{
  "num_hidden_layers": 12,
  "hidden_size": 384,
  "n_experts": 64,
  "experts_per_token": 6,
  "router_score": "softmax",
  "router_z_loss": 0.0001,
  "init_std_router": 0.0283,
  "norm": "rmsnorm",
  "max_grad_norm": 2.0,
  "batch_tokens": 32768,
  "max_seq_len": 256,
  "max_steps": 10547
}
Below are experts of layer 2 (counted from 0) of a mixture-of-experts language model. Rows are named router (the router's row for the expert) and show model dimensions 64-127. Each number is 500 + 25 x the weight over its row's rms, rounded and kept within 0 to 999. Numbers have three digits each.
After each expert's rows: "gets" lists some tokens that make up at least twice as much of what it gets as of all text. This comes from a sample of Wikipedia text that the model never trained on. Tokens count by the router's weight.

# expert 37
router:464509481534493497492455510490527480464476506489535521453493493485479470476529552491507487507510468512525521502551511527462525502515492475447517528501480463503512527507487509514514565519495501
gets: " | ", "; ", ") | ", ",", "| ", ": "

# expert 15
router:460492473493488506531468520505529498493534474496493481451489488503489493485573542467499502530485492523526533472495530518426515492508513460508512522526467484510506475514496512483517531540483500
gets: ".", "1", " H", " R", " P", " L"

# expert 23
router:461488508547484472465502476518545480469486499470488476474478491432465504483548527509514487507497512502526510500558504486467477489501450463466518518521480499530477502513499521502548504502504454
gets: " ", " | ", ", ", "| ", " in ", "–"

# expert 7
router:486497515521502494483508467532527494516484447485456495473487478480517470462502508443529545499486536499478525510488471494475487482482423500479506504513475513553500502513511528478517564516480489
gets: "2", "9", "7", "3", "1", "8"

# expert 39
router:465495510529489503501485506512537494496507447468516493509474473489500494464521530490523532545482501485463504477494480510467506490486471508470510518529500458509522504523482514515547505508478508
gets: " |", ",", ", the", ") |", ";", " |  |"

# expert 52
router:496521502493499511476472503491534508458495486477458470495483459503477514433509515484534487531492487515476503477458482533522510440516469490499515499505492490489485494524537509480504520515461469
gets: " a", " and", " an", " the", " is a", " was"

# expert 26
router:467483479505525521484470484457514495496497496501477483469454512488503475454553514509529520488491490520518529468521460510458524465499480460505495448520471495485493519501513535502522520503488461
gets: "-", ", ", ") | ", "0", "–", ":"

# expert 49
router:478479491562473530477497479487518453487482470471464467489472504499478497432516538478491500503487453497496499455504470541488471456505504478484489486493466513487545544549526519473514520484493476
gets: ", ", "-", " ", "–", "; ", " and "

# expert 3
router:512488503514489516501507500504508480522504478504503490494446496508478468479507505475502476563443496509496504471474482524443494470500463473478529480513479479503513483546516506505516530523527468
gets: "\n\n", "2", "4", "O", " (S", "The"

# expert 18
router:478503492493496502516498483496507471473482520468517497499472485486459481495514510481539482532472468474499538481481515529470516494509474441472493504525474493510506485555523489476497564516497483
gets: " in", ",", " de", " of", " c", " en"

# expert 32
router:534475490506449548497457481498509530479512524449509478469478460436467496459505489488505509507504470498490490490495494528478535502491463487490512482451486469486491492513512526505524502522496504
gets: "in", "\"", " =", "i", "er", "am"

# expert 6
router:474492484531463506507487516483502513494514484439531491502486469510492486432496539478493487538476506510513514490485464552494508472492473478453498530531492492497493512540526474514515499537488482
gets: " the", " The", ", the", " a", "The", " of the"

# expert 21
router:419552496524508503533503485532545486500514477456515449510504512451496438459532517475526506515479517508498527491517506497472487460475445476483499493517492467535487491528515527518495516533470505
gets: "2", "0", " B", "3", " T", " K"

# expert 29
router:495496504503477514519456539497497482472497472510487509466493462499489483457540581488508493522492519526513504445502466506459504494493475432455501534480479488531493514520491512485522504534492473
gets: "\n", "\n\n", " station", " Road", " building", " road"

# expert 45
router:497503477488487498487499502491542497488497466503480516479486509493483486449559494491502508533486454525504498462519533513464530467459491504493492520524475461518533507538519512510506534510510469
gets: ".", " (", " \"", "\"", ")", "–"

# expert 43
router:478501456522493493540475512456528501483475487474483520495472487515474479405495518486533483529472513513502556450468466531485497464491481454476502501522479467483492509517514484473493512512464508
gets: " of", " and", " was", " in", " is", " for"

# expert 10
router:495528464511516502512451533507486512517472502496513480477456468480491493497516495463500519546468504509483528457497458506447513470505477499481509549485451494493514527522499509514520474529488532
gets: "0", " |", "|", "6", "1", "10"

# expert 40
router:456504483545459483496472481534546461476480480458502465457489489490491484469541475499529478544494507477496497461500488517444499496506466456477492506498465449503514458494511487503505521509536497
gets: ".", "==", "===", " ==", ").", "s."

# expert 17
router:487525513499506496497505511489525513493473479476513491468497492497512461489537498470515497538489478498480518487530478537461508466463440488483506522465473491525484477497528501481558510561508503
gets: "\n", "\n\n", " level", " W", " No.", " type"

# expert 13
router:514498486533487544529500522497487492468505493464526479469472483440497472450516520470523512487489475540498507495489525486506516507486496500491447541500505461538502512516485497484523478514474507
gets: "-", " of", "–", "ing", "f", "ic"

# expert 33
router:510485486498483529475458524535514488461530480490502490462487495469479486462556494495519536557508490484487530497549499504476517486449466499486507487515470471519491497525535565512535504514485483
gets: " (", "(", "\" (", "s (", " W", " s"

# expert 41
router:492534457494500524502467505530510462502478505498526505458485501467489457481526509478518516495475476506526545497504487507463507479495480497486497522501451474554489525545510492507541482552528495
gets: "1", "2", "3", "0", "ar", "ak"

# expert 48
router:449478486459486507494508487500507504487459463460489449522481511472474482470526522489512482518532503492500487462502508541457502472491486485481490499486482475528491506506513522501510522509495455
gets: " in ", " ", "–", " to ", ", ", "| "

# expert 61
router:479508473530493515504439492457497535476456498478507496487462484508514466466544545506518530554501481497484520498485476499471519454492484487475490483504466450492521521506498540505497485533485492
gets: ":", ": ", ";", ",", ": B", ": S"

# expert 31
router:478510452501527522493472487498497510489532506488506502483487511500480493517557510499500492534508471478533539439502506499475504503487517471495449506510462493508531464506534537451474557539506464
gets: "1", " | ", "| ", " ar", "ur", " Ed"

# expert 56
router:447556482509510518504461516496523452472524490508480474482454511501520495494540520488523490522504495483481559495504487518454531461501512449481501510519451507476518474521534512458509524509503506
gets: "-", "1", " | ", " |", "2", " –"

# expert 51
router:455506510488512499492500533500571512475486504475495496476487508518494447493528510466500496524515486487501492459502472533468522478506482501499516500473460508537493491524483554459548536531501498
gets: "\n", "\n\n", " |", ")", " |  |", "| "

# expert 24
router:481480502526517506526468482525532508482481475449551484455485508442466469485561498492516533527503496496467536503481508535480503513493468508485508502493476504480490484529543504488504550510500487
gets: ".", "s.", ").", "es.", "ing.", "a."

# expert 28
router:478518511495496508515487510450521518518469464494445504522447490491496469507542485494484485534476481516507510495487532513459531474525438484480465500478465483495463485486471551434524502524463506
gets: "\n", "\n\n", "ation", "ics", "ions", "ations"

# expert 60
router:474485505496494492523449550513529482476484481480517493509480480492506491503534568493541493504461515512486507502485495508459528500496493493456482516505442495488508483508483533460493486513476485
gets: "2", "0", "5", "4", "1", "3"

# expert 12
router:465510477510479480519487470513525472478508467482507498490496491474462503508528493474509492539512473459507519484504515494476494477462463505475496529482476437515525459518516525498530527544489488
gets: " |", "| ", "ers", " b", "st", "-"